Below are experts of layer 3 (counted from 0) of a mixture-of-experts language model. Rows are named router (the router's row for the expert) and show model dimensions 0-127. Each number is 50 + 15 x the weight over its row's rms, rounded and kept within 0 to 99.
Before each expert's rows: a language model's description of what the expert responds to; "gets" lists some tokens that make up at least twice as much of what it gets as of all text. This comes from a sample of Wikipedia text that the model never trained on. Tokens count by the router's weight.

# expert 24
Prepositions following a noun, verb or adjective, such as to, in, from, with, as, e.g. known as, arguments from.
gets: " of", " in", " to", " for", " with", " on"
router:50 38 56 43 86 47 39 76 44 33 50 63 44 48 18 45 54 31 42 60 31 64 46 45 65 50 36 43 57 65 43 59 45 68 45 33 47 58 43 43 83 57 37 74 45 72 49 56 69 51 64 53 47 65 25 54 56 38 49 37 38 51 47 44 62 62 66 77 26 35 51 50 43 35 47 91 49 30 33 53 69 27 63 49 40 45 42 69 16 51 54 33 43 35 73 50 29 55 49 77 65 50 50 64 43 56 23 41 35 28 55 44 21 71 47 22 67 32 32 54 56 52 63 46 61 35 50 49

# expert 6
Opening parentheses and brackets, quotes, periods and commas inside citations, initials and lists, e.g. (since 2021), A. R., Le'b'ovici.
gets: " (", " \"", ".", " of", ",", " to"
router:56 60 47 47 49 41 44 69 56 54 59 40 37 58 55 57 43 21 48 62 27 52 46 42 64 39 25 31 56 36 45 34 48 35 39 34 37 65 36 25 59 56 30 74 41 59 57 38 64 32 53 55 40 39 25 44 44 48 50 79 22 61 43 39 52 67 83 80 21 30 54 61 84 31 42 50 25 41 24 58 53 52 40 63 21 22 48 40 41 44 39 40 38 21 81 62 34 42 42 58 50 45 45 42 16 61 32 23 53 45 45 38 18 39 48 30 51 16 63 38 43 55 59 58 62 66 53 21

# expert 12
Sentence-final periods, section heading markers ==, list dashes, table pipes, line breaks, and the coordinate slash separator.
gets: ".", "|", "-", ".\n\n", ":", "\n"
router:66 62 41 39 32 43 42 61 66 65 47 33 37 69 00 63 42 50 46 60 53 38 48 45 37 42 59 49 58 26 56 49 42 32 45 66 35 50 45 51 99 63 77 46 44 55 61 33 50 56 26 80 44 38 51 37 35 49 61 45 53 58 39 36 56 56 30 36 45 70 61 59 39 56 37 23 46 56 51 64 79 85 66 50 49 46 67 21 40 34 37 40 41 48 33 55 66 41 33 60 20 44 42 45 56 59 30 52 62 42 33 44 51 34 79 47 54 56 24 42 44 52 70 52 64 62 58 52

# expert 19
Pipe separators and semicolons between numeric table cells in sports statistics and election results, plus County, Green, C.
gets: " |", " –", " C", ";", " B", "00"
router:53 63 44 44 47 41 45 68 56 53 64 41 37 58 55 56 42 23 43 64 35 50 39 43 69 38 23 30 57 39 38 35 48 25 41 30 36 65 37 25 62 52 30 79 39 56 56 39 63 32 55 54 40 38 23 41 41 48 51 79 20 58 46 40 50 69 83 79 27 29 53 58 82 28 41 57 21 39 26 60 49 49 39 65 19 20 51 42 42 47 36 44 39 25 81 62 33 42 43 61 51 46 43 35 16 61 38 23 56 45 47 39 19 36 49 32 51 14 60 40 36 57 58 55 61 66 52 20

# expert 14
Single capital or short consonant pieces starting names and words (P, L, Ch, b), plus some numbers in dates and counts.
gets: " P", " L", " D", " M", " is", " B"
router:54 62 46 47 51 43 43 64 57 53 64 42 36 56 59 58 42 21 41 63 29 51 39 42 72 37 20 31 57 41 43 35 51 25 44 31 38 65 31 24 59 54 29 77 44 53 54 40 66 32 53 54 39 40 26 42 43 53 52 82 21 60 46 41 51 71 94 78 27 28 53 59 79 29 45 54 21 38 26 61 50 52 39 64 21 21 51 42 43 44 38 43 38 29 81 64 28 44 43 54 47 45 43 34 19 60 34 23 53 42 48 40 20 33 45 31 52 17 62 37 43 54 60 58 60 64 57 20

# expert 7
Leading digit pieces of years and numbers, such as 19 in 1976 or 20, also place-name starts like San, Los, Saint.
gets: "20", "19", "18", "17", "16", "14"
router:51 60 37 46 51 41 44 58 56 50 72 38 35 60 50 61 47 29 37 67 35 49 40 43 67 41 22 32 58 40 43 29 52 26 42 29 35 68 40 27 58 47 28 71 42 55 56 41 59 31 56 55 40 45 26 50 42 53 56 82 20 60 50 39 52 73 90 80 20 35 61 61 80 26 41 58 21 44 24 58 37 58 31 62 16 16 45 39 47 50 39 48 37 29 86 63 35 48 48 54 52 44 42 30 19 56 33 28 59 40 45 45 18 39 51 38 53 16 73 41 46 61 47 54 56 57 53 23

# expert 2
Digits and numbers in dates, counts and tables, plus list line breaks and quantity words such as nine, seven, All, No.
gets: "\n", "20", "3", "s", "7", "4"
router:52 61 46 47 51 41 46 71 56 55 64 41 34 56 55 55 42 19 42 63 26 50 42 44 66 40 22 29 56 40 41 37 47 28 42 34 39 64 36 28 64 54 33 75 43 55 58 38 65 30 56 58 40 39 24 38 43 50 52 81 21 60 47 40 52 68 87 81 29 25 57 60 84 26 44 57 19 42 28 58 59 53 40 63 19 24 51 40 43 47 37 42 38 24 78 62 34 44 41 57 47 44 46 39 17 61 32 27 53 40 47 38 20 31 50 29 53 19 63 39 41 55 58 55 66 64 57 19

# expert 20
Table row-ending pipes and separator rows in election, sports and stats tables, plus initial letter pieces like fl, g, Sh.
gets: " |\n", ")\n", " F", " G", " m", "R"
router:54 63 45 45 48 41 47 67 57 56 62 41 38 57 55 55 43 22 43 65 28 53 39 45 69 38 24 29 55 37 43 34 48 29 43 32 36 67 34 26 63 53 30 78 42 55 57 41 64 33 55 55 42 39 26 41 46 53 50 81 21 61 47 41 51 67 88 81 22 26 53 60 81 26 44 56 14 39 24 60 45 52 44 62 19 21 50 44 39 45 38 45 40 27 82 64 35 41 42 59 51 45 44 37 17 58 32 26 51 44 46 41 22 39 48 34 50 18 62 39 45 56 56 55 62 65 56 20

# expert 16
Words inside multiword proper names, like States after United, York after New, Royal, family, plus a, has, also.
gets: " a", "19", " States", " United", " also", " S"
router:52 63 43 44 48 42 44 66 57 54 67 44 37 57 57 56 41 20 42 62 31 53 43 43 68 38 23 32 56 38 41 36 50 31 41 32 36 67 37 23 62 52 27 78 42 57 58 42 62 38 54 54 39 38 26 41 41 49 50 81 19 58 44 39 53 67 86 81 25 28 54 59 84 29 43 54 24 40 26 59 48 50 44 63 19 22 51 38 42 48 38 42 38 29 85 64 37 42 41 61 48 46 42 38 15 59 34 21 56 42 47 40 23 32 48 34 51 18 58 40 40 58 59 56 58 64 52 21

# expert 27
Main verbs after a subject like elected, applied, was, plus currency and number symbols $, €, £, #.
gets: " was", " \"", "\n", " is", "|", " $"
router:54 63 42 45 49 44 44 74 57 55 64 42 36 59 55 59 40 19 40 62 28 49 46 45 60 38 21 28 55 35 42 34 47 31 41 31 37 68 34 26 62 52 31 75 40 58 57 41 64 35 53 55 43 37 30 40 44 53 52 82 18 58 46 41 51 69 85 78 29 28 51 59 85 31 42 51 18 37 26 59 52 51 44 62 17 21 50 37 42 46 40 45 39 26 81 62 30 41 44 61 49 43 44 38 18 61 36 22 55 42 47 39 24 31 50 33 51 20 64 39 45 57 61 56 60 67 56 17

# expert 4
Bare spaces in tables and date ranges before numbers, plus month names, first names and career verbs, such as August, moved, Steve.
gets: " ", "–", " August", " =\n\n", " was", " became"
router:54 66 45 44 49 41 43 69 56 55 63 43 38 56 55 58 41 25 41 61 32 50 41 45 65 36 23 29 56 39 41 36 51 28 40 35 38 64 38 27 60 51 29 74 38 57 56 40 64 34 54 53 42 37 27 42 42 54 51 82 21 59 45 43 50 67 88 80 21 25 53 58 83 30 44 54 18 42 25 60 49 51 46 66 21 22 49 41 45 48 39 45 37 27 79 65 30 42 43 62 48 46 42 38 20 61 36 24 53 43 47 41 19 31 49 31 50 16 58 39 43 56 57 57 65 64 55 16

# expert 17
Nouns and verbs like water, route, road, listed, transferred, digits and name endings inside sports and statistics tables.
gets: "4", "1", "6", "ing", "8", "3"
router:54 60 45 46 48 44 45 64 57 56 64 41 33 55 56 56 43 20 42 64 29 51 43 44 69 39 22 29 53 37 40 34 51 28 43 31 36 62 35 23 63 55 31 80 41 58 55 42 63 36 55 54 40 36 24 40 43 54 51 79 19 62 48 40 49 72 87 79 27 25 53 57 81 28 40 57 17 43 25 59 45 52 39 64 20 25 50 41 45 48 39 44 40 24 85 62 30 44 46 61 53 44 43 39 15 56 40 23 53 43 45 41 18 36 50 31 52 17 62 37 46 53 57 56 60 64 55 19

# expert 15
A bare space token right before a number, in dates, table cells and phrases such as in 2011, type 2, April 27.
gets: " ", " (", "/", "("
router:48 42 75 50 65 43 59 72 58 63 41 49 44 58 60 38 50 14 39 53 31 54 49 46 43 45 37 34 56 46 47 45 54 40 56 27 56 48 47 40 66 56 25 65 36 56 49 43 66 00 60 53 32 40 32 59 47 66 58 87 34 61 30 30 55 45 81 66 16 23 47 47 75 41 41 43 30 24 33 59 75 47 60 77 41 04 32 34 47 41 45 46 49 41 60 58 21 36 37 63 42 50 48 76 31 52 64 36 49 52 48 39 38 34 36 64 59 17 49 38 20 46 40 44 52 69 44 28

# expert 25
Articles and function words, especially the and a after a preposition or verb, plus commas and capital A or I.
gets: " the", " a", " The", " to", "The", " A"
router:55 65 45 47 48 40 42 70 59 54 65 43 36 57 56 57 40 19 43 67 31 51 45 45 67 34 21 30 55 37 37 36 52 30 42 36 40 64 36 26 57 52 31 77 41 55 57 38 63 31 53 55 43 39 25 41 41 50 52 78 21 62 46 41 54 67 86 80 21 30 54 59 81 29 43 59 19 38 24 58 48 54 45 66 21 21 52 43 41 48 38 42 42 22 79 62 37 45 45 62 49 44 42 38 15 58 38 24 52 41 47 39 20 34 45 32 52 18 61 39 43 59 61 56 63 66 57 22

# expert 1
Newlines, paragraph breaks, table row ends, and the sentence-opening words after them, such as He, In, See, According.
gets: "\n", ".\n\n", " |\n", "20", "|", " He"
router:55 66 45 45 49 42 43 64 58 54 62 42 33 56 55 58 41 20 42 64 31 51 42 43 70 40 20 28 55 37 41 37 50 26 41 32 38 65 38 27 64 53 29 78 42 55 57 40 64 31 54 52 39 41 26 40 43 52 50 81 20 60 45 39 52 68 88 78 24 28 54 58 85 26 42 51 21 40 26 59 54 54 45 60 20 19 55 42 43 48 39 45 40 31 80 61 35 46 44 59 46 43 43 36 16 61 33 23 51 43 46 40 22 37 48 32 51 19 63 38 40 54 59 54 61 65 53 23

# expert 22
Common nouns and adjectives describing activity or business, such as home, personal, sold, commercial, annual, plus sentence-initial In.
gets: "In", " In", "H", "D", "%", " home"
router:52 62 45 45 48 42 44 70 56 57 62 46 35 57 55 57 41 21 42 65 33 53 39 42 70 37 21 32 57 36 39 35 50 26 44 31 36 64 38 27 59 52 30 76 43 56 56 42 66 33 55 55 40 37 24 41 47 51 50 84 21 61 47 41 54 66 88 81 26 22 53 58 82 28 43 58 21 40 26 60 46 52 44 62 22 18 53 44 42 46 37 46 39 29 80 62 33 43 44 58 50 44 41 36 18 59 37 25 53 44 48 41 20 34 49 32 53 17 61 39 41 56 56 56 60 64 52 23

# expert 28
Closing pieces of nouns and numbers, such as range, elections, -ers, -ty, 0, plus direction words north, south, side.
gets: ")", "1", "0", "2", "a", "00"
router:52 60 40 47 49 42 43 67 56 56 64 40 33 56 57 58 44 19 42 63 33 48 43 43 69 39 21 34 54 41 39 35 47 27 42 30 37 66 36 21 64 52 31 78 39 57 56 39 62 31 52 55 44 38 25 41 41 52 51 80 19 60 45 45 53 72 88 82 30 26 52 56 85 26 41 54 19 40 28 60 54 53 42 66 18 25 47 36 46 45 38 47 39 29 84 61 34 42 46 64 50 43 44 38 17 59 32 26 52 43 47 39 22 36 52 29 49 15 61 38 38 59 62 57 61 65 56 20

# expert 29
Table pipes, sentence-ending periods, commas, dashes and colons in lists, infoboxes and prose, plus pronouns she and he.
gets: " |", ",", "-", ".", ":", ";"
router:53 63 47 46 49 44 46 65 59 57 63 41 38 58 54 58 40 19 45 61 26 50 45 45 62 37 24 28 54 37 48 33 49 31 41 37 40 59 37 25 67 54 32 74 39 58 54 38 61 32 53 53 44 42 24 41 46 53 50 83 21 58 44 39 48 68 90 78 19 29 56 59 82 28 43 56 19 40 21 61 45 51 42 64 19 25 46 38 46 46 39 41 37 21 84 61 38 43 44 59 47 43 43 43 16 58 35 22 54 41 47 42 22 38 50 26 53 18 58 40 37 54 57 56 62 67 56 16

# expert 21
Relative pronouns who, which, whom, verbs served, was, and final two digits of years such as 19'76', 19'55'.
gets: " which", " who", "96", "97", "98", " was"
router:52 65 48 44 48 43 42 66 55 55 66 43 33 58 54 58 42 19 44 61 32 51 39 45 72 39 28 27 57 37 43 34 45 26 43 30 34 65 33 23 60 54 31 80 41 56 59 40 58 39 53 56 42 37 25 41 40 51 52 81 20 60 46 40 49 72 85 76 27 29 56 57 85 30 41 58 17 43 22 61 46 53 36 67 21 22 50 42 44 47 39 45 38 28 79 61 33 45 44 62 50 46 43 37 17 60 36 21 52 45 48 42 24 29 51 37 53 16 59 38 45 56 61 57 59 64 57 18

# expert 8
Commas, and, or, but, semicolons and colons joining clauses or list items in running prose and citations.
gets: ",", " and", ";", ".", "),", " that"
router:52 63 23 43 84 39 57 53 42 62 61 49 24 40 44 47 41 45 47 53 35 34 69 36 71 39 19 40 57 60 34 36 44 43 41 54 51 50 46 22 57 63 07 75 46 46 51 58 47 19 48 24 50 56 24 62 62 48 65 56 34 50 52 41 72 61 39 68 42 21 55 48 53 40 51 83 48 48 29 49 64 52 69 56 34 56 78 68 31 46 47 37 35 18 59 50 26 41 34 32 58 52 33 68 38 64 59 37 50 62 47 43 75 61 54 33 40 45 41 54 14 62 76 64 59 44 48 37

# expert 3
Opening pieces of capitalized names and words like St, F, W, Tr, Fair, plus date-range dashes and digits inside coordinates or times.
gets: "2", "3", " F", " W", " St", "5"
router:53 63 46 47 45 40 47 70 56 53 64 40 35 58 54 54 40 22 43 60 29 49 43 45 67 40 22 30 55 39 38 35 51 31 40 32 36 67 32 22 59 51 30 74 42 54 58 39 60 32 57 56 39 38 27 42 46 50 50 80 21 61 42 42 51 67 85 81 26 29 53 59 83 26 43 60 19 42 24 60 48 50 45 63 18 17 51 44 42 48 39 48 39 30 83 63 38 45 43 63 48 44 42 37 16 58 35 26 53 43 45 37 22 35 49 32 50 16 59 40 46 55 58 59 60 62 52 20

# expert 30
Measurement units and coordinate symbols like ft, sq, lb, ′, ″W, °, plus spaces and pipes within tables and infoboxes.
gets: " |\n", " was", " were", " as", " (", "=="
router:54 67 44 46 50 41 45 67 55 56 61 42 37 59 56 58 41 22 42 62 31 52 41 45 66 38 22 27 55 36 43 37 49 31 42 35 38 65 35 26 62 54 31 78 40 56 56 40 64 34 54 56 41 37 26 43 44 49 51 83 20 61 46 41 52 68 86 79 28 24 54 58 83 27 42 55 21 39 25 58 51 53 42 64 20 26 53 42 44 48 37 44 37 26 84 60 33 44 45 62 51 42 44 36 15 60 32 25 54 42 45 41 22 33 51 30 53 17 60 36 41 58 60 57 61 63 52 18

# expert 0
Prepositions and determiners like in, of, for, its, plus election, political, state terms and football position codes such as MF, DF.
gets: "–", " in", " for", " on", " an", " by"
router:51 65 48 44 47 42 41 71 57 56 67 43 37 58 53 56 41 19 45 60 31 49 41 43 65 38 23 32 54 37 43 38 48 28 42 25 37 64 36 23 59 53 29 82 38 56 56 41 64 36 52 58 42 42 25 42 44 52 51 77 21 57 46 44 52 69 88 81 24 25 53 58 82 27 41 48 24 40 25 59 54 53 42 65 17 21 46 38 43 46 39 44 40 31 85 61 38 45 45 56 47 44 42 37 12 60 34 27 52 40 45 40 23 31 45 35 52 18 59 37 39 55 62 57 58 65 53 22

# expert 26
Digits in dates, coordinates and measurements, plus words like first, debut, Best, and endings of place names.
gets: "1", "0", "5", "15", " first", "12"
router:54 64 45 46 44 42 44 70 58 55 65 40 37 56 54 58 43 20 43 65 31 51 43 42 68 38 23 28 57 37 45 36 50 27 44 39 37 69 34 25 57 52 29 77 39 54 54 37 63 29 53 55 40 36 24 42 43 52 51 81 20 61 43 41 52 64 87 80 24 30 53 55 84 30 46 51 20 41 23 59 51 52 40 63 21 21 47 43 41 46 39 43 37 21 83 63 34 43 41 61 52 46 42 37 16 61 37 23 54 41 48 38 23 34 48 31 53 14 59 40 43 58 54 58 58 62 57 16

# expert 11
Articles and possessives after prepositions or verbs, like the, a, his, its, their, before nouns such as first, same, time.
gets: " the", " a", " The", "'s", " his", " an"
router:54 63 62 38 71 54 48 29 45 57 60 60 31 50 46 54 50 19 51 65 29 60 42 40 41 41 44 43 58 48 34 48 49 10 32 22 45 57 40 26 43 59 43 79 50 58 60 53 71 42 47 54 46 57 29 36 38 24 49 54 25 52 36 70 54 57 65 64 23 27 68 41 59 35 39 65 51 54 19 48 36 24 15 60 43 39 41 54 37 50 37 23 38 28 67 50 57 39 53 45 27 40 41 51 33 57 58 29 48 33 47 47 16 46 57 21 32 29 45 38 67 45 77 49 58 53 49 37